From a checkpoint of a small mixture-of-experts model trained on Wikipedia.
Size: 10 layers, 20.9M parameters.
Below are experts of layer 3 (counted from 0) of a mixture-of-experts language model. Rows are named router (the router's row for the expert), down (a neuron's output weights, with its number) and show model dimensions 0-127. Each number is 128 + 32 x the weight over its row's rms, rounded and kept within 0 to 255. Numbers have three digits each.
After each expert's rows: a language model's description of what the expert responds to; "raises" lists some tokens whose logits its average output raises strongly, later layers aside. This comes from a sample of Wikipedia text that the model never trained on.

# expert 19
router:183119139134111157146128154119174150135182141142070168163208116146158137103086091152155123074137185136118101156145147144102087114112144155101142112097117080063177101123123149197121102141105117154162180113125114170109127155106147143134165163107125237071089134093130155075132158106116123116035144137170106136143065114098117102114180139190132134112139162115180092146132121148182135111136
down0:136082062122093124124112063101088130136099063103200067101072118087112155086154118093070142139111118112145101129132068142152071117161138138149136111137111176156094112125108152070114180157128171109091140091112148090115090154133117173101129063112113139134116155098181154138172097088118161143163132083112178158106113124120096204110138144098128096101067164089083151144070164130117087103130
down1:102100157142160145173129121148114126143127129130095117116105074208085080136119134125084077164087126121142114180149155096117129154115076144143150162147110137085121090158093142097079191150136105169158130141041112189128093166173158109112093138150168147163124075116175089158141159117106123151126182119104108156160128124085194139120156159119093159192062081099117099193130100177129130073104
down2:138134116125108173132206108124185092144137169123079224107155088077128148141134125169139085091087162115113127099106087135144109123111107145107086121087168136066157108154191112122097073140185154115147158170156162131126128119159140177196156172174153168142149085170098115093078131101117155116153142100232128127122127116149115106158107150103199146165121089104133128115145127105094171157142
What it handles: Locative prepositions
raises: "iti", " the", " a", " this", " that", " addition"

# expert 16
router:140138156124129140108087141073061099126181194094101106128165151158185173105104116080162093106141124131050187096128112161137070151186137138103126168169124142137103132132089119138127086142118102181094132159124175117122148183152135061144136155172139159108133128108169105076123138060119231103077110098108088112157112141143127117119168107168171139066138137129130095117066165123131120104125
down0:105110096088118104055138190127121138122144166105174137118097115154197075157129166083174189117148172123161156148113073125071117099137063127108145142119176092083169096144105116122102090134180171149142057085109125147107109134128147143179082159087123121079146092088106157179167144166141168101107103084122131117147112135131115178125151061135133082078124146082076138119132102093143099103177
down1:086171127127172075166128134137075119093121177115092120115119076116168103120162144138116147092081147164178196118126100117123122092093137189122106169151159162132165098124163139141144063105136094138096131072090100166123166098065098161126128098060186127058137180174114162146097102148146178133126167100166101139109080113106122154050146095139098080137104123127158137136151131116194114084090
down2:133112160071102102131138112119173107062128112122146130142108165117156118122119054067113142141095172099092150140119072141118131143194139126157128107089127093150107117171161091125067146164072124122092121151137141105070101120129189127116214126147128129173149118158157122147136098182149110122133128126114093165183161105148146129157128078027127158101103039154140185118198148114160107147164
What it handles: Capital letter abbreviations
raises: ".", "'", "-", ",", "M", " ("

# expert 37
router:154178121160115123069161131090127150122170166118075091171130124148179162127121136095126181082172142210076165144152112127137081119117159142130117092171083075074182133145097126174160087099106123135137104115122126173165170082127166103135151140139107149107155140179093150159190160121096126108112068148104087125185142174070093102150123106110065161156119151106149125147072184127130142072144
down0:139120138103115132103146073125087081126100138170149158109124140093179116176142130083133104162131165185144130165100112073147169144085141160161048144162160152101120143080153145064125158114142160112133180034138093151105129129085175118109143138101138156111163068108157140143091133150121156093122137140122127091132090132116037163091110094124090072083081148141133204099125184108145086098159
down1:136093149130201139191107103152110126099090174039165066164094151116119126097118108128161141133087098161165100114201158142153122101103166111098143148142130139119125133124123097089135130115094155125155125108124069088196137101137063099098195161148108090147107131092069168138141169201152117108136120122161132157156130128104117118066146109149086092164078134121184117117160132114205129066150
down2:109176182108188106172112157108149115143123117154115166157109129141119127152058153105150099163133111100154143127124069070142097129177102096108100132105051142079186129115089109184133053121118085151092127093129075142131109125116184131093115163113094186121132130136187188160139146157143091124107088122145163150174120213076168112152110062178090132109155162168129162143123131100111118164132
What it handles: Hyphens, dashes, prefixes
raises: "ip", "s", "-", "de", "in"

# expert 14
router:133070127166135243091128120099133167097218172133156139157166097138163137069114123122137194135155155176104106147131157137136123074205133180128106158151146123095120096153064116124148119150110113133112144173186102124134142103160160119133128142099112170090142167085042102077124180130142129140136113065139138119147158124168107119112140145204098130169114183137152129127091153132117114109163
down5:123139135120084101116113151085137109064086046106189187149062107060131125141159154162115167128110143154068106138118124126134163127139159086121116092092118118161179154125090118144120119114113150125128109146123158094157069125118107121107190167148078082191184181086087097133156113196151091126086076064134180136100141105163136101156124151169118091115124129146119115123172132206134119109098
down6:053159156099116165112113132141171067075154118192117127174061092080118129080060099144139173149130121178119179124179110167108153087116091129127096149149103166186097160178139132092128061127162128145087142119094152127142142124155152086152086086135182169175189176098104138151142117111158131133156094149118102131107157117151170149143151118124092130159120161195124128147082086126136137182086
down7:051087170160102142146173113099151148076108078125157116146107169104136119175140110143083098109105170173144089124133171154103135113142125085130147166107156139132114135136069127133138226159196060159119104104143176131076118142097115151165110160141109162142138149078070123122128124090192138140113140100168174125143105149142105164199147168152054160118114090066084138172144128170125115124103
What it handles: Mid-word consonant pieces
raises: " and", "us", "'", ",", ".", "é"

# expert 12
router:141178198149071104130129123103078167033149124108142196094141198182077122116077177130176174161177133091078181111134143175110110039103160157130120136154127132100138104122139109113114114103129098117139093148116156174125150129182150119139125165158136167140142052097117096125157161126143106133150161122100175123106162158136120092062119143157069120069137165116142122104119142147108116125096
down0:110100092143153168064121109095081089161136143080173174098154182100121201082125146172138160166150120092171107139136096110092124106119112090082159147133085133108117165113117138158082179104137133140146142200102147131126101059142138137114183128160192114138113082104130208169083143186107123077073166104120109156118136100198122158084118107140110110122112147075086118104091113125130147073143
down1:160167152108171125151045103167145145097171114069173098123081117109157091205159175184087105141095084156187163134104178144111121146116105148081105185125089156112124174153132170142089142090129107153152170123107090124114127102130141139073129182112161115092117100121178132119048131115137169096123184117145152052158148102136125111082140130112118063093093096149161150091094118116114143110122
down2:167134153073149118169142112141092129092125118118099141149172178169107161088107105137110125134123147157143113163110144138087094149116102066150120148133157138152168109123099136178163202139139127138122090121136061168136159219110113129111073133136085112233151169098116097140160161111177121133171085057141115127133124162137109189104107148124134147167146170153064108169126050161116160129187
What it handles: Mid-word consonant clusters
raises: "y", "e", "i", "a", "est", "o"

# expert 34
router:124200101136113161101120159122159109074152092099073138138154118157178194094055122054139092141132097125110170130123069103055107123184109149135098130101151113092098156135127151182099129106096151152138139125186168143137133059182073142164145139110119145147129114112089182144155172108141179118105121133105080118133152143128190126130180129180146164155119152090170073158138128101066123100096
down0:130080176114048086125091086067148156130144060195145136129076187114116177158127118121155136129135140138116127123113109109163136169184133112145182169137171099143158118105125182079154150104112127125166121156093164132105120107066100178127133052105141179103141105072090103160155104179134144120104095144173094122110155125071150128170103092097054153152131131161120108086172088118102149152165
down1:165124105089183126150131141117125076113116189146160147129133117143127066100146146142079111097134149126190095110101095134057163160144150191123113101083131128113167177169126088136136133196139130168116148164185125155161129104184155086068091123161149116168143108127120159170076130141129154125179153154120161148176147155129123197108103128096194110180131078105122099116172214081085143133135
down2:192177169161137094154100145155091090137115079143140125101061121111182090080132149170084167112098172130115189177134176103101099134121129090106154120149115164121105122124166134120143167099060169119108109089136113104127113085145134154220046141084088124113098101108145133134171180137166129141119134119058131140119138027144150110153074118108189154139124167112109107157131146112145100124105
What it handles: Plural and verb endings
raises: " were", " of", " are", " from", ",", "."

# expert 28
router:161132173123108168117114148102137139117145216098154153141221151130198159116111169092150128095171137080056211129132087149176092111158142137070136101152131122093104131095115127140069092091101117130138137175114134166126137089163137125150131161093126155113111126144107183089157148099140168097039061139138105108155129161108159119141145137149125115115147149112151113147072147043168149109101
down0:102178135177143121157161105154127167125111186152171089095111127111094126117153107126113068136133152124168136080058110188121129088122120112168132154169080135143093141091160149180122123132144117121094156097106109087133143203098190124075108125164132094131075071096161120122145051137137097101106173133158120150164099129086077129180123153108143081175170197106138102112164091075100146193132
down1:088094119106100160127166111150045181092167112155141099140088146094151107141133181125104075105132129120123170126159157119099139141148131109144086149161134069073106160158166159127136123140088130133133145139126118114167084078132171159105133109132170089183127054085108166179114085177143126103047117161148124194106100105070157145154048101125110138060155096154093097145099122083091143152143
down2:177173152155136126108145125148149091106092181105151127149194086103153143099164133101080115129128154123101166134074097097155121085145097073102112115086137196100181167107176076114076208073124133111158098077108145134117117128106148112134132133130159117119127140074129137144182065184090101130151097147116099126154094149168152155112160219126175137178129124142074111133142123127105065104068
What it handles: Name syllables and particles
raises: "sky", "ov", "kov", "cious", "gor", "ova"

# expert 36
router:103166140150106197130130131062160116128149175116090139192143151165121160150124119062142126158108135118113166148158090107146104100188162139102153130149112094078113130125100181104050074166107109120133182199171130162126170165109099107123113136149122113132114090077150162151165128060062080082119158107127116126153081176132117089060134112115146111122120164176161079126068087137107158137150
down5:148100177084129136166122056102094081085158134113123136148125182159116159168087109163134098138099158129162051127112163076118100155151127125136119159101193138169084093155116152149163136147153136172131115183165133130128123160099145138109114097095116133166127133145064140140093116078106093068110137156116134136090076054102140158100120145114217093114104134087128182115117129082205068075110
down6:139132133114155151153145123083161086160096118185134082177193113098144175111130034179141161107087097155144068128121093113094146159155133086137171058128143113127163081147133092140155147112130094101149123171151078119183111121117079176141132086120158125164190146092165112149179131153142108113117085105145108152114165063211158087143143112094125140133097146169090175093111101135161097160150
down7:139135116162088157111101125105128104182113172121135072176128097162118081109173144101134131163147119173145105157130167164138149196153084104198159184215118161112136111126138109134117148102103163121146144063196165132106099137121151112112154136163137132165145105097088205123122189139080111123144102110163136151173088092120125150113093116113053129145046135170116165140201131150076126114106
What it handles: Line breaks
raises: "-", "M", "=", "The", "K", "P"

# expert 18
router:167110142170096126144153117114077153125137162134095082088140078130161097103125111087154112152208165184096152145137123101162087122156177091103160075155146115117125133092113172157109093126103130140171172109125154171177152137167108119136135147100101161111088173125108175104162151147133108073169092094136052104100146153102079096143169172131129111112232184133151087078120159146174081121102
down0:083120111078099121141111135156163100177110086115115093103116153164162130156178121072113108104082138058120142136115075114055143144177094154168080112116156104193116141112129103159123255128090107099083105137131132103134123094108122156099158118145140084164075099124148156094138121119128139149123075099142111105141124090183158062163122155191117146118120131166113144180113138134079149077111
down1:146097133167115086117246104141147138137189167167157160093104097087102138118109139153085094132119139123130108207104142189136130148213090108137108136205096126158186108126144134103107142167167097137146123122119073073114115160114122125098164073133101160149145117128104140089087136135143165107105115159140162108142162134084174112132115135076100119109091124152126068146118213103071089115144
down2:084180154149151109122111095171101098144086081099182148133097136138152156121056111156123136171105150139097156141114209053102172107090095104144154110127152149099229093120148147106162115129133202085171117144152129118077094023179117129146143116127171135144173133128133114119152126115167132114095155122064149096133109162139101172103119155178115129127139114178127114103117128147177094143180
What it handles: Middle syllable pieces
raises: ",", "s", "a", " (", " in", " at"

# expert 47
router:143135121212080194083124094093149141051175170102142127058203163135165138069139112124143141139169164063102154120142080182127159115183138157043112116123085127137082122090118129117145135127097151124179131155134162123164127198160143157150147126138123145124080134140097169073129155115122141102100137126153109111127127164090099111113133115115106178160157169122154104121081115113203126095160
down0:104083145108087174149098154154181087059179103199135158130134162119112099114169156165107080115074148112142161094137110132128081160111188151182132082146094113169163137098145184143151176158106124138150147146117220140138128114114144161119116135110185146159081080128133084115152189155144085171180147087132095097143136152105115147112106117166151107192136090165077149161120165121090100140092
down1:171146156137142163133123178132110133135116074175155125139142202102150175165149145087180101099168103092179115096124100123119107131150127156165148130169116159146157070141162091144143079186134117117235165095161168104132147151084106141117130096102104134101152141101120142089137180206116121046140107174106080140162130134154131138096131165105137133184096160131153126115144169096138206148073
down2:106094108072115177131055116110125200129133158125148081074123156179089146136088121160202127120050103152150141147119060117138179106097065141144140122208111111084119168149114093174110178123167107124140100099097163057115133125105138110130184130139134117183150077170081105147139094177142122101150145114172143127148183097109114181160116106144200148131139148155151103128123128135125098142116
What it handles: Possessives and adjective suffixes
raises: "s", "sh", "shi", " top"

# expert 25
router:160132155127110165096153124103097136107153209087108116115219159149181162120112197125155126134166128098083223134139093160174106087193151148084110107168105120104115158119116120146095094054090126152184118168135138166087146075147134139146145166092134135122108144129080176105137158090126165112072072129148096099152155169133145105126141111161132112112144123119142105136081134053163169098117
down0:117152141170120104134083109129096112163109152160144146117131076170122091088126121114189117124098144115153120145184140116106141069134128103143134146237142081161220123185126159115142130137113196184155130152087135158138126173160058115166170201115127114048103108092148138175126110159120119128114113182172132162140088111138145116170136064077139128068129109164138118142129140137099145175123
down1:056129090143098149073191129134144169076105135122080192148171089105088118095133104157100100165185110121148053117150148115058156126164152094162108099123093120168114130167134172125136133172114164154062168122073138163160159098124116173125096133112190143094101073113088100118119158134161110141153114142129105164146133147153092128084082132064149116173092094140135135112050115171138115137152
down2:190117175161083133095158114159106137139150106190140147082122174163179137117058076168159155138138157136146095090171091074124142122154195108213140100091156120172104185124112136115120086115195113132158170150177116068134147123157153120078111154125109140094136147072157117068110168142142174076082161127150174064143165121121085106172151134121132089129119107114142102100114113149134092130144
What it handles: Short word beginnings
raises: " reserve", "won", " airport", "aking"

# expert 40
router:167138154129097147096165174098102141096144185093132134132206173112158138116113177146142144071132165123042209129120090157177103066125156151062115125109057107101134129138109120167071089079086148083116083184129145165131149096170128154149163147113112118120077139089118151117145147087132163084088092140114097110123150143099155123146141140158109079134123144097157116148101146069192162095119
down5:132096109079170128156148145179153187109148199164112094092110159111141105136098150107171115096131084157138152136115085131109123099071109164152116142137152097149123119153150123100174101091102130156097131107180130114134107109134103151194101140127096132140135122104157173081056112082129154185172053087142157138180150103069075080130142079154064166083167112200073093114125125155137098157104
down6:105135114144124151117117114139175097185158094166149126136131143113125099117151157103146109081184094135148163144143118117072189190090123138184107121107143152105163162116102216167124143097076107122156181157142157077144076099087128119156143123086124095144147109143158114137105164161113053083152086084170169109143232157066103114163146103170149153098093125110125086133090139061106127125121
down7:149130101122099109190082066127113203126132140109180096140176161115127093139176109155111164082137112149091103091144122190104141082121156119116068171154167138087114173153097104062138151124126119131103131113156123078145130182121042175126146124157132139091118153122106146140146144136113101113158152081133067160067104034202148119089112151085125140125147124097137131136167067130092117161089
What it handles: Foreign-word syllables
raises: "was", "grad", "ots"

# expert 35
router:169139180106108171076104169121112142087148172105116198108185156135213143119105175132159096125177145089078169148125122133188124070183165132099147116121097134114148092160114134142102104081104177126072103119143137153156124135175151125161129173090136120116107130128097164075149173092112151104100045147145084110145077169140200108117157143139110144108162163106158122132090153059128147096107
down5:138183116150155102102110166143085126197114124131090063088164133074162143146079134180149142047085142094081180129160077149100142083129147078151162149086103123081182160133062100143150163122131158097151170124101092147155065132110135159159135157185150137089126173157130117115100090188161135110114140144125157121116122161116106111167102178134161149151082171106084126126114113203166141112122
down6:066164121104104136146110124103177106095070054138188118113116141129177144140112083156139120165150207112155086133116208146114154154073118168176152140121061096125152112124087178124147172099182116153186101130089134144116166130136129044177147150168120112091143115156077128115139118139171124166118113144097160190120127187149150136134066154111095159124149148139150105134152077132166174114113
down7:141114152121158093170123125120098133134124108122157197123185118122088142064134106102150135079123146077117105148151120169083100084168145141146126108106093129109074127178165155163128122089126151184148121158158102148166108117145102037078089199140162082083093200085136186094103161095158160167166085111182127104121112155141155110142111190109168125116163158168089122136097063116144099117113
What it handles: Months and mid-word pieces
raises: "board", "wards", " towards", "but", "friend", "ently"

# expert 39
router:124155094121113159108094026126118153092212113096125112134162153135092125138069155140156144105128109135110113098106118144148130169127187157171113172111089139114120113098105139159172119137126109180176076182125197127144189155156132102180157139111124161129151141070070127116091149111097113109099134137120117139184145125120121119110138212154102170137227099156128109169126125177184138076109
down5:086189070084139096080049151197130114128146107111106121105133112161110146131125103156175171160140150165204103159105178134093147137157157132092126156148129136172131125154091107091144108128119104098087141090061127135132108112125147186054124041170096133101158155097142153177110070111176093094117114148073136153191181112122084116108103142116086107121146092145124109111147077134106092122125
down6:079113128159133112117172129126112136120134149138157127118151099101147106093216116106071127144188173133100198078096148166168117127114127162170123114127189131097117164169126135145099106097124160106129155117131120098110139098159083127074149140079163112110140096096101083135088162179073134206117135082185083124163095191110121196118125084166100141156154175144118166122178137089126157093197
down7:147155112119147102057135172132139023186134132146126137124085153069107173079113096165117153118081185092102131121103164120109165173148106114161117172171130161071126093084142161122108125113141164136134127105147114141088141069046082102172142141104155133137151073133132137126144122102202105105128130078101105094141145144131093158129131149102127147216096099110180156117189100178140147138159
What it handles: Prepositions after nouns
raises: " the", " a", " this", " its"

# expert 43
router:137153164152097148093156129125095147097172191097157098059137119153133153122132192160142143132118132229129154154187089172118106127163165131113151113182120137096091162155137137181117118156094130125131131176139113109127171095121144119122156159067136169141114166066099162078089207042072166093099138107176127114135115146099125093115187101133097070100141135119144108130111163163156133094099
down5:149097154145117127169053127107167178171185144134092167102165183147118140093179152147107091139124141164056140126130111108123101112182134134130198121070097133123120152112120109095100184087096108158091138131124144111091124145155105111170127115211104156154101112124139079091085108130140166129117110160180113139131168098084154104167148134153139183164102207130193157102129116129031130106117
down6:196136140144132133123119141138112203132144157133140161170139134127155099113145132063116119123102155154110149145127123177150123150125097117083151077101127121107058083138123151133117135151178149136141133071127146079095148096106085103124123091135152134149122037122117130093103104078171153141222014195143173146169153127085054145105122144126108089104079128135152135188096138131170119145097
down7:172048126114125139168125102109157110195154076141162122069114144156124079181131088123132108180120185176152122090125145155105157114204115140103176159170152078149154130183141125103114121137097098082126152205141106101178161123053107170120114137143102144160123117085135124090142189093136191166165115178094161145129168130129153112181142140093091132143149108182086135135138133147173107150149
What it handles: Institutional name words
raises: " in", " and", ",", " at", ".", " with"

# expert 6
router:118122130096106113110122153114070102116155163088136113172176105126153192117104150081141127149189076132067165069101072122124146119119138164105166095083104130128070159107116158116104045127135154151121151137111161234129148082113140132145127182113131126156104165096100102067133149095151129076088191119147127125169157167131152135105114121202097139117149168136165112174103174083178134098132
down5:144118129127115084173113156112115126055118088104102130102155094124069045157144105147110178104110100178128112153123123118107026115115192110104111138147079135169156138155148169099165121129158121154121066167147153180150111106063137131181122130103149154156167146110138135122179106119084116126117089142117080121119152117131190072178181088176163147155160119160166117194176116118134108174104
down6:127177139143083129172157071121137143099110130119121085131162170113103108138158133116155130107120167144080088195124161121066112124088038165159104094141095074147152127141135067176088114141085132134127163121087118147175064182129127142101112201147130172090109125186156149126182159103158087122140109144082153126117176136155118120161117104126169147231109082155102098148125129122092175154110
down7:129115136146110146093150127157154080125039125212125090170154121171136074114168136063092156123092169098107145142119155145112128119163116164110126156104145139144125069119129164148125147142132142132069173130133116181115180123107201162115198115145085115117085085157104114097126152116148078139168179081082123193136147158101124150200149169091095124094082095117136125090187108175136148100100
What it handles: Capitalized word-initial pieces
raises: "sa", "si", "-", "de", "se", "s"

# expert 3
router:176135144110105121116120128111106142089136181093140147115245142145202155126109159090155109115162138096066197096125111157192103102164150112046136121119095134079087167133118121132080101095077110142154118156120163154083149110147125131152154165105130145101133120148065132093158169096102161115071089157159067101133102153101117116135132132157096111106140133119153105158048149067165130091107
down0:133055190153095140154171132116131112116116128106081179065184106103112143171088145123115082136200147167074166144180113129161113109104151102151147161126141162106107111090132108138182082160122119142103088128148154045119209139173191157114121127101181118202086123148136110151165151120137107151088134075106114132140171131138114198131134091099185136184117125128120128160111120095144135176136
down1:110141119139105117134149203119169160119138156120170139140085103156092187134121100161115149080147049153146116103168112157139177105209112141140162124176145120152143136095130159039139074093144094166102147066146109135149124125159134151140145151082149178120127148136166090126142159145156143140095174155145133127124183127163155135207108177147079116080050125170133138066195158147102129147138
down2:155081131118054113072130140145107194139072153178108126163159117133149139149091100178166141158103108113134115107120156125116150136144113095194134079207184145187107090130099176211089149117141117094147109121086122132146116118144099149124096073170081113127114120126115111113156100045185069122099110105125082114139081140083172157098149126088107114161115172135197142099154103147162123141151
What it handles: Table-cell openers
raises: "es", "most", "est", "ages", "stan", "st"

# expert 38
router:156110140156099144079209127112168159119117122100096084134175169135134129095054156137143124098113153138100165155138141145175112077143146120196157108189119119158148134134101118171155118058100079120132181143088163149108151177110096199156134124117146143152099163082139115103138153107149186086135132117071077106175095126143151090122161149183120073155151108085138142162056101127199145102131
down0:145155122101034104106169098108140125070152134139103103107132028110096145167070129107142125174092117176164138171151205134140164149085085162110155129132133161170123098130081142163142118154160163145165099075182136061089137133124135114146192114089168144121107162148187166072173106122098114121109102076147161106160121146169117155101141086146095109095108118142147113107145100178085156127129
down1:177062122110102087162130101143124092144180164160147155110132205191090156132106155154113088156093140128117145145148161105157156158186081152176170176161176147138096160118105181110138183144105113098088079190112110113105135159118098140115076111144153112160076084113109171162107111151137115170116179106113161127086122084068163135126071115134089139099118090195098100122119133075083105103113
down2:082173139141074149116165104114133133193161145110114104107150173117104152109169155101168126131133175129179187152144108165125085120089131162174128162110124114084088186090117133121142133158150116060161087100099081125145127033122133133182117105160113144111077127138141169161142120099158152169144132161122092094073112118117162102142154051094043157114170121150167117178132137080090181103113
What it handles: Word-final vowel pieces
raises: " and", " with", ",", "it", "iers", " from"

# expert 1
router:144127178139095169103132177103123144104147213089133133099218170136210164118123185104145120103158098127068217118135087158188096089185150129085140094137108123090117169122119122142092085061088121167148129158136146159114140081142144128147145163079144148122113147128075164093148166091119161098094067114156096109121125156122153110140146136149114109103160146113157114151086145065160155111129
down5:139146122086138155098129163143060156168110096109076174151151115135157134142044105123125106146135136087138167117141173184069154130111132168091089139141112142089117143142185139117143115121120064157140194129120112172147078116143129132196113159096034162150158145136154182161175122151142112165111139119092169104146184196191128119080140138095105158092159162140087113125095126121108151174073
down6:068104121092146167102088133142105117098140173097132109087157183160203134126091134134136116178114143103126170127117161090175104132145116139127135158126098104119168152174087053099107101162122113095116169157163083108117104182123133129163128139105099084167094168090163168141091178110089073177111100164145136178096116142201119137139133131113169166105112073107141205173099081124140085122061
down7:109147095179048123133139165156138145145081120088087142153151064105214128135113150110123076138138142165099171147163132152084146113135113136117112134116136131175094143135192151100146104121094145172169200097132178184165092118054180145150133159078098145128135114159125141141114105119150091195094119095116089090151127123079162176134166154147158123111086094168171121117105179092131150192096
What it handles: Name and word starts
raises: "fully", "cious", "ual", " efforts", "ordin", "arl"

# expert 27
router:143138132139030112116130118100106128118170139177106057123181145177166179116064160111130167126234138153125177110199154126157133112111149153115213130199193086097103160135141154121150061133106106131174094167105113114132151114138114082140141158112138166111100175145113081123149135083110137150110098182118118125125109180113163103110145113144141122148149151109138097156116152080119120152078
down5:169134199118178151074160167145147149087104154115169120052148118176135122135122166132142142132127127099130086097140106178144070125137154135088093135083115107073123115137159182144107122153162192106125158132052128127139152220147115099157102059081092063126096139145122123106075151178135106128103089109080090168117134084108130116130151095064175105124120150106102114148124086183090118140095
down6:151141116134097190188103121146109140120117154172152135138139104150062169184131122134170129162152131119147132165123144164092163143142106113158046144135096096182122152141198149129120189157142186178158041157099116101111103126106121138061142144075124109087203131133069097155094078096118117186151123172119148161105129079103142140124099101140142108170112119148068154116089066163130148144117
down7:157106120096193159175138112145175132153152165113094145127125122124096131122130158111165151142079139092137150093150124145149176086167135111117158061143117196118153191110114173093158160110106159145127063159139161108083120148116149113126183133127130151048177143135121179082121189067170171107171084100116128129107153111159132110138106174251123139117139123099118160122082086135077103137115
What it handles: Common abstract nouns
raises: ",", ".", " and", " in", ";", " on"

# expert 46
router:125129109135100187134082147079132157138147139128109124160119075160171187087121119153144178127167115157111125114149108119194120146163132172128164072081107098116142097157086122100143106089088166100114192141138201198123106132125118149209174179112166169105154121187084126138145088088125130130107123131135148092101128154109095118110121101119090161083102106124198103113126090147168235113123
down5:082134169106087109131138153097118199100144157151135111119111179110083106101111122139172066131139174100167123127097085093153105124086151097162113160044125139142108128118122143087174118086076079070068117106066127092131166127221125150087148087126070128111111122136185173147172161131095110107126161184147131112125160152108068140075168166153180128133109176145154161113151113136127112147112
down6:135136115168111123118135107152122102088142131114104145160146143087081129146127112110138092175161122166079165129139070165172160117158052158116142150111114117109138143140143083069163068144097145039178133149079185140042164154132190122105178118142143118110053168115164171181100105132110152143138128120110166159140073139118104156110139114063094125083113080163115143103129153128179093069137
down7:133073148178102146153148112169132128130122116118141118139074111129127062180127187153117038094125123117140089125150177085117106077171078144130159164077115129128132079106135144134116150160079089111118097199066121143101134104121084095138067071135154109164158145117127127201126109112128097102150109180126137166133154167134206131159159158066162128105111137060156166174161106109116124087144
What it handles: Mid-word vowel syllables
raises: "d", "ck", "r", "mp", "l", "s"

# expert 30
router:167211154149119087115148098125067151097150142055118146083139131127194119161087167123143120105158109075106183101107105153148055090107149166113077105136170093103164143117140142136113056150086124149136100108119080186097148095094128139134125186136100115102101116119185109129095167088096153091151106141119056090177144166146126124109158127157103170107146138075130114156118120055189120133135
down0:140219122112143093160155176147092082149146148104135145115174095111182077161174156142097132130060130131125162155127122180120128142157102101108109136145101132155176154132105094149139157091114186148106079092148075128152171147084138131150160143202198098141110090091204111118176124111112155146176191117139135189098124134177150107131123088098138137114123147164098097120185084086137144186141
down1:152070172164157151130140079106120192162134143131151171052106131127163158144110081051109087138123135087167152160126118104098183123090136125127184192152102055138180139136092138120070083086142127142133150089105142141090130103210135093148154100161067133158190122104098100093122118131120140153183119140158121135166109143086134155093103085142170155111114114151125111107162125147069138062138
down2:136149161128113107129108148129104098113139108094113170123135137138092096169073161104149099112102146133072137125180164174115148130109155123117141084097127121140166155128133059107105194197080148128149229148131136126070139172151088105050079129172106117132110141144123120168160133122112101139097076126136158157124121069145133212165139129117097106179116145158105155040121188142079110184139
What it handles: Lowercase word-start fragments
raises: "ul", "em", "oc", "all", "it", "ori"

# expert 22
router:144162122135116137105175151111103163098126223096125157155181159143191155068117195119147109129169130159067211090117135131173101105128148175096145087125079121067118142104105138118063099123089125171127164147199138178095114078094155132157145161097124124112147129130090158117158158077123150145108103137138078089154093165155132131130155110126110139115156140104137121156075156081168190106081
down5:141127133129148130120094173134126108079168110105068154114060038112090089083144133165145119111121121196110159178094158168194133141136166134089162116109124078088146111097114125148181140122074164084128090192105070132086124114146147118166117117154192092141160164106116137108144121143179097121151179196090105147116076165147157155134117207153106140114125157141095155135154134102184102125104
down6:130141119117109107131166156104084091130129108125191178082151110130134097171096174113134106088081115082173211156215150169105150089148163124153140115126130138111154165153131178122128109099149157098139180141157101181083102085130152113131139109127116127123081113124137124132127158120114209122170088180101112091129107073148115094161076104061162092110124130114083145133096175026129105167121
down7:136110119120203110113129100132112143156139099130145135121135089118137116135102145167143149140141118184167079146156143174159117102108085159061178102124158071159209129166103153135142153119206082151179115146170125157147177136132165109190119136159136118166086127098110064090089165110145176075142107093101152163159180162143101159080109081172136183151113118170101153124080116064115104131170
What it handles: Word-start pieces after hyphens
raises: "duct", "itor", "di", "ager", "d", " that"